Weights of a small mixture-of-experts language model, trained from scratch on English Wikipedia: a variant of SOAP for the experts, 6189 steps.
Below are experts of layer 4 (counted from 0) of a mixture-of-experts language model. Rows are named router (the router's row for the expert), up (a neuron's input weights, with its number) and show model dimensions 0-255. Each number is 500 + 40 x the weight over its row's rms, rounded and kept within 0 to 999. Numbers have three digits each.
After each expert's rows: a language model's description of what the expert responds to. This comes from a sample of Wikipedia text that the model never trained on.

# expert 19
router:459513436520503510545483531550467479479476508566468475540534464501469426481509539534442534496487467497494498546561545419496509582502472488513539470462562603541468440476490536558544550518476479535538473509486513510479572488461472452491507518525468427502447540544496545478447422546582522490533442468512553470550458562521444531474485470555399512574465518469568519524494497506486497489440534456422513485517442506481456505541480458547459485537557499498559507408536501497420486545490555516579507533475466513480467481558519518470530523571479503531512450455497395459516492520540463411559476467461554486496487527506505530430496517545484520454532551576447527560540576512480475473453540463422487558501511530516495471479443487556504534519493406508449419464530462497479569468489517
up5:533480526533463484544492561480474502497499511484515531479511485485477523480537612465459514499502454470516465434505462589528447453441467506434511487499476524536531532542542546540492539451479552441469527491487595586483552466486431518471486441400478498512482519468567549492515491478509536526519479523571536517452482516518551572466516534447494510450478437461500510555510547452490521554485509566560512452496481568535423495504532488524454435435493524569492470478483426533418469488540523485608518524589497447528486438474520480498462507541543501448388532461493463556507462571596488505537572487548533539451489442486486520553503455540463516474517443534477493492468445492483496453466505475519496541458527458555540465470458602483470560428496483488516520503437552489536440481478471
It responds to: Equals signs opening or closing wiki section headings, like ==See also==, plus infobox field names such as Species, Website, Coordinates.

# expert 11
router:515481485485481428524532441488548476465495519533548509508476482486415493471534572528585553486557466467468495432463518534493495476490431472476522518527548501498499459455456449492531527464489478412509508518465463452500483430504501482516497403514497441525478480551550536489560494501453546500535513472571472610526454498495466524520574467445545524515466494511495507536598474559537445561522507434497435475489479469547526570456556486479478510507448495516511455549415589441465462562514531447468493619497476514526526493471551551464527492545502465468430469482495558511503524545511543463515602524437495547445457522472487491472486499549420519481520529459438525474537446473504541538444484521477497515541489498590495477515436428529529491544462538483484591499542541442500533536595478
up0:517494530492473537465535533534482509471565607510546491498533615523503541540469495497534457492510441471489483424475529556562474496491558432486503519488553482465456473488485508432473497541462486475490451578462495497478512482582456482600484494498500471513489555411564502480474517479539507491494489479493432431525492474456467487531452538450470476544457526480524518562485458495453581429394490464493443470476502504518499495451409443532536460432506550479518502545491497521477527552519530504506546541429508421532434527409496531552521575551485544463527458542439549540472464449559492493459509533494483501439495492527533504515491475463505510524514467505559503466574446513533492418541490512503565557445500479451559512577445394517441519548443509516549470550466500571561498509505522
It responds to: Word pieces inside names and titles in music, film and sports text, such as Em-my, Mil-ky, Wat-ch, Gor-man, and first names like David.

# expert 2
router:474442429521529454559459539506518509515480465496483442489521556463445494508532447443421487535562451446431506548463547486437457503487439434434491453457477473561454430498427511537475567473537437502547498475433421524513485497471504483484489519519521514551473509581507557454524512490517474449474441514483504457544526524513443481520543518430563451440556569506511490563504458510506440473479531445504523512480476535488543533466504479557566438533457472465557544515469537439459440534462550482438475501568433526544425519517526519435495458527503487442447435438551460502542500470543485447515521549444520481464488567497486497442503459588460505491494558456444515541545466473535584519467504500440528550507553499492502497480433451544499530541485451501520502420547446499441525491520559
up11:473480463529460501486493528531554511576459553552544490409469505502531435520462461505439538521564521494511536551461464430501502480517542482484539533466493551531513451513486575523481412510488474502533552480531516449454435449484537537487482496456523521450545487478531435468458435451567590546545472500517474496470483514443555437491528531418470548484503498550501487511519527536439545553520561524493453502497510519475509479520482532474499472509499462496526522519539541523467521461568489469575391491463513451478511461556482540569495628505588419538571507546434513437483510418482424507531471502487509474466493452454549506470429559454480405497519501511515491497523518521548580405529452526546531496516559453548556538414474473518521518566479471495517466535520481523536487533456499
It responds to: Numbers in sports and statistics tables, such as goal counts, scores, attendances, plus scattered articles and verbs in prose like "a", "not", "stated".

# expert 7
router:468499447519551487536441484501469548541461541456533503562472524452521517566470513434452545555546487425471478551572512502483480484483461448481516483527571545513520488523474496543577496531513509486530455435477454535492554523516529420487540490526530529527477491477489531563487505478443485453432470524538403528556496547534488550550579520449531570504519433491480504529468474548444477467472516479551538477505518407455554547493456522539472529548512457503439500440556472469435470546473546484505580477566470486578455512437553524465507403515532511550450503500508414502515452495543458445414559551462549547437435500529488458513484506516462545486528545501437540517548485494577439512535487499529488532464540485530508472459463463532450468580510441471506481563475462423450528486540542
up4:505457530460482530506553461505422482543476515592519432503424570500503488524414468565526458512489527461431560490492522420457475476560460506521562545486529507463446528550490539502406458501527522562540470591509447493482501518577500495483479508507439538476525514534516564464462498583503509503517470537506494518445469546495513518511435512517496576483448570504591437513497560488494517529479533489507480534512522545499498547533578511450525511457528472538532513459565518533467440468491521587502498422440412570482470570506513501460527479489596525406499442604542464494568542506502517531507547464462564488449528542462495529448484505467507518484426477561479546478490488500443466531515461484486572437533493500588517482468538455437497538449491505536526518499492474493467439516461507
It responds to: Articles and possessive determiners in running prose, mainly the and a, also his, its, with, to.

# expert 25
router:459489500446516521514461487504500520479463421519523487448502517453473575481568510376539502544539519517489470485447529501440510479449534514462431541482454555496478476474469470539462548474536485417515471498447453488503469512485478509506556538549529481561458499575480555526575521478546474474457471555410468465480450494502466492541556535471554422516492494416544580533471514494453452487483509491483512505551490524459496511450563478554485527567532475428517536543509563483461441501459567499461434492524508473532481559546539533441465490511503502438496451505541461460579547393555529504443535573479470478486450546425517520508470474545462462505500535502470445561514456488556527568408507440430520526511542478518486483460494460468538481434474482450489540449601486488451531515442530
up0:561491497558513602519463467503520451542510528525516507454476493502482464436505484500491516598546540501601569477540578497496441487551483526537506526515518492458507461478430509463452546525519496462533491534476545495519446489519471442510471543552479486440534514460501517465468495580451565542510504520576513476516519507510520477508459488528439476531478502512527530468502529571538511443504541539435512473472452471479532549476473414460452471474518570498492453585456435499550498409524458484469446524593527462618487509513438495442513487501468392495527582583478474418477546487496496481436516509501471524498506464526491492417499518456438484473462535502460542507458470474472444417450576491433545475540482544445499505533532483513530486505562479594462502479575494548481478462451479
It responds to: Final syllables of Indian, Japanese and other non-English personal and place names, such as -ki, -hi, -ai, -ita.

# expert 12
router:535508465515545436557471564549537529455521517483557430512456489489455510517517453509499493547538493506428542528413518444448447505467551501532490453464513432543578461421456466542513527513443487490439528516516452552486493491492531521482527549535449481546524573514534525476493441470409481501484440557493444442515560572472458547485506547486558444493516513494483528538455490435549467621444432485530428505497528491509531509507492448559517462476497503455480519543526576453513445501526499456528475510548525600518450477511508552457513469514490509476550460460572516449528483489387576453508568549461489420509523512520497479441455441503510518446481522502473494463580517534559507562485498554469548538471524509440448515463553514512477476556499472418551509490484472535496541483541558
up0:452578488499441565530493553529503497492506520448501535442487485523479488493487534459520499470428595570512544518545591427519579480538466539489541511532569516590520510499458531499417511523409477509550491443493560478515519498558509498501473469429528522471444571469462483512441523426510516514499490496532502507469502485453533527475543560415519453508522509514557435545496498498430483501469514507540470559474516576526479532488467442492575498489511475533484545459468467479465497518511502443452476458517596508501476506570485490502523482481547493495553554456518462481547493487485481425428458440537505472480525506513526531401487464481535555573527422507517487487514480558554421444558527492530458471501494542514491453520572461492620534399516532507472537437443566499511505482435551
It responds to: Number pieces inside figures in tables, times, counts and percentages, plus unit words, such as 14:00, 13,397, %, km.

# expert 63
router:514490451572573425508461525590420424482491493535449484501550532462507458486573464464516482585578528442491556445469511449510425568438522465467439472469490586592473450432485568530507530533475477474555470450504468506492478495463492486458479457450477474506541520532547533466476423521610539470547468447547538480569567485508444535473424477553470436501521527426525496482526504477489452480462479505518504525506409530499504479464467504517500487503518511449558535505508525473483510480578524456496450508500462529470484450518535526497567549488482520480411496445529463474476491486497546501569522508442513474491511552495536521471462490593429561496514504540501596439528532486461518543471480541472527516536449472512529557476477485541518509561536448438522457449530495490519562456519560
up0:522614530449492462434464506424448495522478595544498496525521562464468473543476514498512510511491471481469526478470529513479440542482469502496515465544468547511511494438547528536518510483475484472549493518512482477449503461538489533496464393539537460498497474514470444522463458486543465550516465517524505479488470486526518500549518536537519428460517468490525508417526544531456459563549495502586505506433554482503538499521535478449553536443557446552437457503431490478546483466524528498551504521435472474471489522543498550480535509503524450530563532581496467493460455442475527439536523471496461464569482483579490575499399402516505502435444555524509508442445463495415442547525461547518575573458430518575515524483423571537442505550486503477518539497493566447513537543413519
It responds to: Digits inside geographic coordinates after degree or minute signs, as in 88°48′25″W, plus units, percentages and time-zone offsets in infoboxes and tables.

# expert 57
router:473447440498535445567443545484516515505456484486485451484531544451450517502531457451431466539542455452433502547466546480451447503500441421449476459449473474559470434502444497544459559477525431493551479473439424529501473496492497491505523540538508514556485511572507560452532521494503468451473437503495498444548541511527437480528532534436568450444544555495518497570492440524508434468490513437512520511482471516484530538460504485561578451518485465447554529522481538445452448538474556481457463502561423499569433498494524525441496463532519486483447436443558454506553512475554502426518503540446531489428489543467496495442488461578448495507478556459437521543544473461548563515460499465423504547507557487478504489463452440524509523552497457485533495430543439510439531497508559
up2:527532514556580490508562506509542551502469455480485508493420517559432509490558502444398449478452543494488505498607462473540480559485505493566586487489506520503556472486451418538470457501522465468549497528549522444466578564531480572435475452480565487539501499527528481566508551468491514522510419526570523478440484485433524513625527523533500554492491480485460517506509483513518481494534436552520413554448481493488464480540508487528495556517485441450458464498452464488461472466518436454452537470480444550510575552508488431500563495520492408472523494506526459475485485540520537444537519497528473523455514447520497529516490494503508541528566483537583515519485491481440566478524410495513410472480481495560509564521580463483517511509503459495440517557420467445550486514534473
It responds to: Relative "that"/"which" after a noun, as in "a road that was", plus common "the", commas, periods and sentence-initial "The"/"In" in prose.

# expert 5
router:473456428479515465553458549502521521489485468506479451483552549452456515494530455455429472529560440444443525533464572503442464492492453448445476447456487467561455434512445509543453554460514436507540490479439428532495489478462519480503528524532514530547475532569486543467535532507500484459444431541494509477546545501539446487515554514447563453441549544487525474567524460524508428492480547439536524505486485543471525526457524503565554436524484442465539546519466538438462446548488553471448470507569433533554432533510544523429505456496505483437444448424570453511529512474545497434501511541455520466450488547485499511436495456590456491511483558459438521550549482462538578518478500469430515538498561463496505511463440467533494513542512453502537509443556439523449539503504557
up2:530492605500564528527516523434454510472561532519527457526517429486481442405511492516540479426548536547481526496544544465516479571520503501472425544527438512505531513395508527465473434483464477524483438457543506572504509461513471473475532457484541558455475513427492445506455496486426490547573538543543546564445510452492518540467534502582562505551489500497490444444475512496553479498534492522542449545541527484532494498526524542441528476446464487493584490584499547534524574470462496486479481497506514479378463477449530424494520481510539440597472537521440512518488552514563482460497432462576520494527568442481556457505484525537511522590500451508473449501503496495506506563507492527481434538469429562471520503466457436541496530510516499463541515512438486513525442444483510
It responds to: Capitalized name and institution words like Commission, Museum, River, William, plus blank or dash table cells and first letters of article titles.

# expert 49
router:462448469536531390552485545490526559509439442508463442436539543457483514534505478476442497507522452484448527502425567496421485485477459466462447436440457541565496441492460520555482540488522423553507489463447468525487462528440463470477523531486521554548479511584500554477516516522476471431458463512475507453519518499542447486528498541459576471422532557475533512564470456552514448488494526443491509473478483499489536564469558486546557471522447437507528544557538526455478458528502570500454497478549450469550437511511511547443493474493525511462439457442554490488559534465543489449482537537483487449431459539471521518460474435592451469463496540464451476535516519455521565522481485468446589528502555460494490488439454457548488529513495431520543502447562458494448577492527541
up0:558539485507515531411484542558410514475516520421574505525463580404517560507416440476454437514509539521493512479452518587466517456516535572545527499539484562459529524536512535510496418469497545500517566496490496548453491493538492407461514526531493498521552538494492454496480535522529564520459467504466565513528483534474504510510494539458564517548485503536552467490479443547498536491477513478543534489402537555481507519510532453482465543460435420519457545566483476469525534448457512471528465499561544494473499431481515493485461475561522542465508537535556476443476496519434498502554422600504446497504457483483545458542529446451459437551488404493469467421509516511429430490526453442469537469495502490424450568507476469522459490501499528475524545522447482515486477464563431
It responds to: Final vowels and short endings of Spanish, French, Italian and other foreign words and names, such as Cámera, Río, de, la.

# expert 8
router:478457442511525448555442546500529528494484467515483435472525542466454510518550471438443469536559453452423511536440556480452450488494458435440492463460475475551464435498451522551471552475519438481541494465435421508516481499463522479509516534532524526548459510576514567470536526505490480445467447514493493456538532518527437489501546512434561455448545559494527494572504448531494428493488520447517519512483476541494525538477519496568584435533496469441549545526478539434458435546481563501448446495565424529561446501517531517440503451533501495472447445429561468511548505474533496440506520549447522490442472554476482490436491460574445489492477551463431531552553484448550578523468492457434522536501555488479500493471447450527510528538501453492531490435546441511438528491507555
up1:472440513525493484495546504456469510584474452405533509525525446539517531503548469505560511505426511467533535482416491547542574517418480449465506473470451524469489516519549556516460435514496485506559444498492484579499495503483475497491510534481438505517509575563553412502408460474507449501485515501517499520484516463435554536440483494464499481471544507524478429528559422496501528546467536519504581540524482465489500490505512531420532486471515544497470481502530459537513464490506564516501485507487577515444489542490525459450453494465540520449512525554502516537500548436534469461447530582490488513564534489579499536587471526521419471543476480458564495527504549513491491407481450499511455476440516442449438553519483469417584439494429458650495531521528454481541505477468501
It responds to: Common adjectives and nouns like popular, business, local, United (before States, Kingdom), plus name starts in lists and hyphens.

# expert 40
router:420504458548497528516475541477519444558439500462466535472504542458490495484562512524444523490526483473485452559519532494551492528548476509463479513509532459420413447569453577559445544518534469564553432526497441496497535450485553486463485511463548528599458471514394513468465488515483478506471455546546556461544446555454472536543541558461461534557491520515517527546486452455512476444475526452525550535435530551418445494514503475542503468480487464490484546470484516468481460485527557549497498492574427478508462428521596497499530497545531556455488486519508514511493547449563443495495450491477564566486480530493516489404518553471480548474489570527498451589517424467486458481474430540487505537462554570499504498491513519481544563459460534529543586489484484448447469531490555
up0:477460467497454505490452470526443493532438549530545519480514503496535460466439510540490464543397494516454553477507449532504548509458502502508500472472472443524445517526589502426544470471573553518480516575605539443463588494490472428537522496510500481582488500535564624534482491482570565522536485487490540486545511545479516463451540464485499539503449518523507461536469432496432488518508492502560525524496435512503538525443541565506503523467488466564553516509539508538462477471529525554518522579543488489473532510458495539534418506476533535501430467580506453576566464542435522507423476521414521456542445429527500440505477494499492409520518474493426456508471487542524510488497476471433451511612512485497455512475504490540497488450489473462507513426492501536563449554548518
It responds to: Colons after infobox labels, table pipes between text cells, semicolons and dashes in lists, and list words like including, by.

# expert 41
router:469455444497480420523466549493551558537533517551544484502540529456472535502528526502423496483508459528479497546457541455506481496510426441470433491480456480520483436555469520531521535502484500513521488433440442540513521544479534496468496542546524568535458470517505568487544476534528485439462477529447507487536568488515456436565568485446542442428516576531523500561566430533522457451534508481500526495434496476505591575443482449548562446495474496471537519539481482454422457561447558422429493459553440480557441525461470543468534502537521524480466464422545491566517463460534455439444484503487545494491498513457449447460481464529460510531499516439453530522547495464470556538485487463439547520518499482529553498467437439572505514506567445446542504448538473461454531482460540
up5:551521471543534414491482530472519499463459526460480505493530555615551512477500540559473475443456424443448548482498500489487494455504552568467493588464490528512448466514545534473473502452467457474482520546587455543513499468397480544433432492458510503535446501511445459497567536403487552421507463445510504426418571509435542554531494478492494525462521542504477478430511541521498518489520494484490469541477537549500500446516530496498440469459426443506511502442534477507475533493459481524491512441492554524513518575453483512485484496537495506488492540503451516503499440514549546510513522518537542414474429507544518407544471565514482473511455478446567492643523519568532522487499576551489513506528496443564521529559548497558488523559488477533476451449479541456489479457506508
It responds to: Conjunctions and linking words inside running prose, above all but after a comma, plus and, that, which, not, while, until.

# expert 44
router:444471453477493453535469465544595523475477517474530455472521513474476547519479527518545545528544456466468533461476516397499468532489552456515480465467512596522477486512448485529545526556515464495450486484536507523561539422498466455533525502519467476529439557552542532514469456483560556509495504527539465526556451425569467514500487425553417520599474537496518512479543556478484409498494509429495485524532462495529487494433493479526531502511475470570531533549557555457482499471504524497544570585490437519511468500540534536448471547531534454524490450540464469539504504496482549486524475538452460564484510550489475506458495487559455436467578486501450563526536559507512537439437461460451524536577488485490434460471561520561527533550478405541554390468539453480551534507538540
up2:570498508448511545535488514476518519510516546524496494497494465502538544467488541448579553598484475474445532495518503559492454485460484513536449446471539566447519489537436493501544456470566495470519547419524545454446491508570489492510585544499488560490472526481457495428532551474514454460540469470455480459506472501500520592475529564470471501504491535486509446466447485479574496480480519545513462444471491563392484543546488475440505495445456444562501522510485473469427565530424511492477542531478489437530432505579543434478520461544498515522576504524507550520431491537530530468494516506445453442476561469474524499460543433499493554533459525430453472485431389523590499452505525534610482535551478525482510472519550494571543520534524508547555536470487528482507453566511480
It responds to: Labels in infobox and taxobox lines before a colon, such as name (after Official, Full, Binomial), Born, Location, Genus, Elevation.

# expert 58
router:485449447500530451565465559501516520507470445511483449467547538465450515520543464441430476538563444441429509547453552482458467510493452439442487463453483478544449430521429508543478559471512436492552494461435433531509486505467501477498521520521505541556466525564521558471525511514508485455465449551502495455554530516536435464517544535453563464454541554489516478563516453518487426477469536449522517488480476526480535529464540488560571441534498476435546519515485554433435447533478551477445466515558433525583435502500532519438502458519502486453441438436569468513555500463551483436501505531452527479453462561454503501439510459571471504487493545453426506546545474479536569529455495474440524527496565487473508490466451452551509513542493451503536491427541442504432518485508555
up1:516472493496456486531458530469450478470467441527512533568597529581511501528413438530507483461543459471511489469479485532553425442523500499485565503524426555581512470494460531517520486489558465490547508494563508512514546451536417389542552491482504513519545566487500533523474518538506571534506472428430484480502558507514514525440475528496440569481464494445479453401464559502506528436453486510495542471504524455483524524513540507412547441519530536521522496547451480584496479454549538430464537458461519499530479526543582435504420515483437483509509480500547423506450422461506528464504457470481529479541515479451530529511589537535487534491496454447487509459480604498497500499523483536529488490483434458514531575545482525531474460562471465560528453494519491540517572433495554
It responds to: Thousands commas in election vote tables, punctuation inside tables and infoboxes, and given names or name starts like Steve, Michael.

# expert 15
router:495448465408558463511429537474535518499512456472487440496542504508473496482497478518509575548541440418442543505390539459476468509451508459438495513498465518509520466505475572539450551575548469523514534497474468490487496599453494539420503514517500503509489544579542551480434458494479492486562463530459438464513555496544452511503567502418543495521497547473594551551480474530425453521465494444515516547519465488489545530444559470548496543533455497523546533499434528472509427516523525489462499442511505509492459549544516502493450427473531517498527457473538488490557526483503550449480521573447517444435410548553490485466483473563464442446427514464465472458472518538576550521450468412499537519521526523517459452493450500480463565558483435551533509460564487501462481511496541
up0:491550485498477412529480390455486540535505561505529459553499455599431468596459537507590553546499504518524510545499445490560502483520472503472492527447538449474525486524450468474494604474497454498487456524500575480553497559556574486486550509450473521484494456553523497532481503521451481584428543559516525497478526467501482499543458505493495509481504529536532538467468479477481497466439497521476498507488481456554535517552456487482445526463541578566528530456491464503558531567386506512401506516514439418553480526503573432495442499504469497487510545414570490459514421489498544448502443425499495536442507517522423456550466553488532443527526503528448530502482510482481529530538523426506524515444511453520444492511505509490457502445519447489456567448525572482536521485478524
It responds to: Word-internal letter pieces of transliterated Asian and other foreign names, plus raw CJK and Thai byte pieces, as in Tong-cheng, Yang-chun, Kyō ma.

# expert 55
router:479457451473511471562490528515533532501505448517513468439549513457475485465547453426452499535525448484448497550412549479414462497482452441481498474496495490549463468527441523564456539465511449498532540465435433517500428520473501505486523543564513525546488515562523556474489546505485456439482458490515483468543542514516456522483548519463563451450545581529545492573520415509511426493508542445542547483469442547483532536482552466545575444514483469437564550511481558446463411514470537483456442463552456567566457500531547485440517426517499439473462429452558472487556473501507542432527550554462528485469495545480463518443501459549460473493455543458442497539542495468535545545486549481465558539498555488483495496465461457512521533551513440451509514429547444502447533495502545
up0:484507532535491525476558567501480554436468493515529507472488595514530497485512388466507504540537521493568488497493464533522554477487503487548490588516460547523561541485530473592450501450457459549462512525538413501491478507585565463590510558509499541517510583467536524540510544530499529441551454472481507492532518545534584487442476494533449500479535474549470493532509523489498519542514562541515490474527407539507544465495486445435542478474446486547497497468420455520457479412440501474508481522409528506427529499507565531420479503498455475461478471459486496563507451516474562533469513516493478408509485455474502495530540456484508532525468532440596458503528576456513475546506483473485490463477505509517447464485481519458477474516598558449433515495509438515582482431401477
It responds to: Raw byte pieces of Chinese, Japanese and emoji characters, plus isolated letters and digits in codes and coordinates.

# expert 26
router:496538482492468570531471504507490563421493511541571531462471548453491553523430456492591579498506450464513567488556463497453454418433470534492487533473534538529512475513436549544444516475557497480459501473487511521452457493498443492528528483534468521511439502543486516582474530522550490462564519504483435497548498475524461503599517461477519466533487485508437549521523576527514492436478485494537468497445442465506436461444574457497486490488522525492488507481532589454495478490484512501444556537555442530475469478566543439486475533553529451414413477533507538495557512444507582474553524567452524502443480527489534544479463503503430598493524514532548578547520435464500534456492522492572501487529506424501464471521498522487516566470457469516467500452535446596471540581522506
up0:480483534500490473491561488427506546490450605561540512462493471534439467519543476495477452526487452458527425473486523547489503533499516498477499480439472517450422506465525480516509489502496560443530590528555513525436486484470462480596438512528515492527556537508424465461538526563458500456455494507458521506555478539533470481506497522447524417592462496532471503515452525446466571467502536593505481525465511444532458445517519581464512443454487536426468523449435541496485573478568501492526469516515430457506512455493536494558529454521493510512480482466436548463523530481485524520430502466584520495491488515532555495556504533498454472485447509545534497519617537400489500469425397546533526460506465465503535485492500516562543495579446493452496477583527517566505485425493525
It responds to: Final pieces of words, often in institution names, such as Stud-y, -ity, -ation, plus name words like Street, School, River, History.

# expert 4
router:459439431496536470565453549505502525501492479502464435472525543459464518497529470449439464538566453451433511533438554495434458509482450429452490457469472471556481439507449500547482550465513452491555487470425432523524491494478508466520523555502538536543472514568518555470515507487495481454468446550475504464551537522535447489514533540436567468441505567484527484563510439513491432491479534441506534510485478526455513539461513478556569446540495473464546533550491542435443439534476566483443455508568441538568447514497543521436477438525500494453438447427566461509533517470515507435506520536456527469455475555482511495432512459594458491502482566467431532551535472465550564520458474488436516548492546489487506522469456433535507520554500443472530499430529440504443539488488552
up7:407528478518534426510445494531540515492493472562472589524479502525511506529519493492467502447522496513500536445451473564509472492539550485557483493494495535512462568509489494496560523510469526531460497595524463445579568505424453460513603514455460543485485571564472481515519545500572429542492501471501512502496524461476547515453545579505533489502563523410536503490525538503488501523496498446456477473577524584437470556542502530461412589480493570485497470572473419508532505476424467491484481539490488536507528483497558516537497467420468419480526477461548485491463449533509448520468533574446497514409573477468527573534406431508564495438424519450495480507487500504461456514492495486535524548487467498549557460563494482494538479490561503463470516517510548547455523442491483
It responds to: Pronouns he, his, him, her and sentence-final periods in biographies, plus two-digit numbers like 14, 42 in sports and census tables.

# expert 20
router:466464431496521442567446548492527499509499475507502440433534544471467509527538451434420488550554447467439513553490553471459464517494459447450482463446473459553464443527440503530467549460516438472535489463442427523485478500488502504502525548526515501547479503580507563454529505499484496457456443517471487434563546527531441518541530506426561460461529577504527485565517445515508433515504508468503526507459487539492514530486488496556574439534478458469556559519491538441423447539484557464463482489568435511572436520506525519447493454526469502461441440436559466494535495484559508444487532521439517449459483547458516504438488478571455501527501547449434520530553478460568576531490497465423512568503543471480504507457447461534508519537490454477524521438555439507425528514499557
up2:561529495490540559468495501529560543582515486545487420465501448513504472488460521449552463482527502551535524466526427553377459477491525540471562490495481508586521447451478530464489470559494498518497491489584520468507491519503486502482545536564550536483423491550408533517444573536439509481491470534501417541438488483465558532499532484539456524486476466463473553421526574444498486506461444497516497541484453551583456498512553467408482482521481473529549455561591459545529498461512530528484537527520527464460446399511552483549536505479551478531495512470478434487428532506479484504475576487501508390570558495541496493512459503448493548471503577530505539498494536483499471529536456474459472475427545459477495516533600469530482518515452555549539510546492549529490524474511529
It responds to: Small digits and number pieces in table cells and spec lists, such as column counts 4, 8, 0, or weights and vote totals.

# expert 14
router:476447442499529448562453546475512524504461456500479435479539559466454513521525468457437485551562452456437519535460562473448460511494442438436483465458489484560478433505443512539472563458516439486536490467435439543515488499449507467519515539529516535546463525576509559461511502511486488449466446542490483467544532526527447498491534529437552470465533556490530479565509437526492445482496514445500507496481473533465530550450514486562571430541490456449548536510492548429448453552476557479454480490569429509575442500508528513440494453525489496448456437424570454509519521468538472452505500538454518470448469550493506484445501456567451507482497563441434500545551473454546571522446493477426535548511575481495513495471448444535514503545510452491524496424548448515441545500509562
up2:539534519461484420492470499465522527515545525501466541519354540515484422462465530475490497555425486548448555459487577480461432532539460465489503457565586526544486502515505488507541429570528499484402454475557524470550477541502507561479528493475527581489527549402486476541513454457474570452502517504547485485527472531557529455510457526559577534526490485534528490410431524511467474541513491451471480517498511483498553476457517508444453525530468529491421502443480490522492527536500427522491474513433544541502522480506490503495486482554547466458550539479543515452492471483528546521510486476550511455493572483519456432522512436506486474457531556511464496528464493475473573549582538533504477538489482522515404511562503530490457448568579586421539480464533508486439453448532496
It responds to: Prepositions and articles starting a phrase, such as "in" within titles ("My Life in Dog Years"), sentence-initial In/The, and "a", "the".

# expert 48
router:484459466488490453542461523504524543475467459546470458436546542481485488488525448458442462522532439460445486510466553494444485491480452466434470450440425504547462455455472550551479540451560421508521461490454455488525464531456493487470549524527512544528471517580486550490540536511506485404477439533476506454517530506496448487521515548460566471473496571476486520560494475548535427475512461455493546472505484484495519561468557463548564472516448453454545569534526539453490444528509546488462458448545447533543431536545543553459505433478522473478448453439578435537563514469549517449496486555476529485457486562438505510473499459593460501482470558445448488543504545494569570504444456502433540524503557472452500482487479434537501533512521447505565503427540467480433547483511565
up0:542554574485473545439526565465467487449434466519468454481433529494567451564474526361426521486457511468466495538479459455486521597537587533501481488503473462506497550418494464504473540527464557542457495457591451514521502569525542471485487451474459480506565475454486428505536595485506513536447467505560509508588524530535508498530500510494499498483513572496512503541517524504482550520493509542503503486446457507464509527482486557458506468480459522496561466518497505545508490512541517405504477564499481504475488451520468535573567400535500523436522515501520464472509525422571497537533543527480492542565572550470495533571502450499504475547499514593412496480496554511486476454565545521448503573462519514461498480443541463497549434443512501470433550547500502512505494489427475
It responds to: Word pieces ending or completing non-English personal and place names, like Negros, Ríos, Nasseri, Yuko, Vlaović, and non-Latin script characters.

# expert 24
router:496457437493519430568436532520531525498449480508502449472537542465467511538555458437457471542559455472441518540440561461439454514494458437425487461456493526562459430509454517557459549493523442482519498468452434549508503482475509482467495530547539529548473509565493553461544521500491493459456449492487518450559521517496440463515528533458583437452535568509489496555508458545533436491468516461495531525479479546492538537465515467559573438517467495457532564505477528442441468558489558452465442480576433541553428513504521529437505439522488471491443432426551450517564469470522473450525538559460499490473483541500459506440512468586465510501473549461424540535542460481524572529477501465437496529501563483491527485486440459543502533558497467491500505445545450517453541501512571
up1:509558479493545477444545505439534534541530480562461564404470431504461460489492477525477451479391434487480479546534448485496541529450551550594638531520519452579486549485490541523508459461544517550514515487506539496532431529514548596496455530443493488491503541475485444411586489465524509491477494430484515489469529447494482532474537507494472485503537424563549477504508512504452536463423532507500502528546543486532489477540487447488532531492449506473497476453496530581512415468437493451552521509494499534473491468519536480568434436487524461514500515517562507499482540477494547439524443398472521512507536462512523544458477517501529497505498511497511489473467579530516492530535567471447444515435421534517507477488491475520499499507516432539441514480426503404502542473419419
It responds to: Closing braces, equals signs and parentheses in LaTeX formulas like \mathbf{X}, plus sentence periods and table row line breaks.

# expert 36
router:465499427429507442522520569434483479564477544557556505506572529465527493549472469526572518537550512549477441565567521433601472466558537485482507494507471506523442475557422548522529512514452479454452415502467434517441459542477570454510507542491558537552467486423529540510501497511545541465431520468526516474556577549500457510480506480458454469417471522486526554514559515576417513429447488482525586511474533483508584525478485528541550455521512494475532472533448484477442563512425546456444470485536446459489490529496507519504455522550519553526503472479501457531529508437516544480445444487502553522506525492478499504440470492472464551509475568486511520529515450468497457570562446471491462528504472522528540502503448416569414536527499472506471498487558449517463534477484528
up5:506486545486506561485562561537519456533438539511514527496453516489561546511530467451498521512524455565515482558499481499522456487535484418457575487589541498421480405434498405534544470491466521535503459463433509457489439493430451507515491552508483485551465522442505478476501583497491513526449553532502475491493493475488536481492446521514536557456521503484518493520407542509542488571476504464426517509506533523567509525518488556437521566459512456484470478540477485528507510520458583472402556426503560469508501507449494446513581538440536465591505503480506526465495522474412515504481507538570604451484515458471548509527542464459574567473486502548523500470469467538519474512538562499419572517422588521464484394502496520540471474463479456459512482533494465530494513472503493
It responds to: Connectives and main verbs in running prose, such as and, or, but, is, was, and commas joining clauses or list items.

# expert 18
router:476439434480544459572454549517506522501486464522478456461525548459447527497517461454437469551537449448436512541449562502434449505515439443453505443473478499562478434504459496560494550491532438527546502469439434536491473472459522493506539523515497530555470539567504553471514536498491502441487440524503486454550554497553450486501546524445550465450549567477535495562511444521519425492490538437508509482482474521498539536485511493573561442543478485429552546534492537435462450545493567480443443480558435520566440518495541491445490435539514480485452431436570458525547487483543480450535500529459520462461483563479474483446487458562454486493465551477447517541542477453552567517464518469434533537510548480497498477491457426544526526547515447473530495428545432501445537484498561
up0:502484502469461550516546569465544555534549464475518545488464475416485429465460540544498459467472452426545493476470530506499523472551540465458523494427551472455507503454495489518521470549520487548442576530491489579486478487493501442551497541475492435461533528501530493491510475504490439543515502519450554580519433565502497536499469433577501509487483405534446526475534501473511471513523457504613472548596556460560580486594555497503496538495472473509527471496477390543509523507484429479431538578449491446543455500517449475584495463556463487460519492532516517537458497477559450499464465557507449470518525486426529519542553518481495450550489485446495563502487503473531465438502527527458466500555566458455556459516519504525471512474467477562527451493406461559471563485528522
It responds to: Apostrophes in Men's and I'm, quote marks, dashes, and mid-sentence function words like the, for, on, often in sports tables.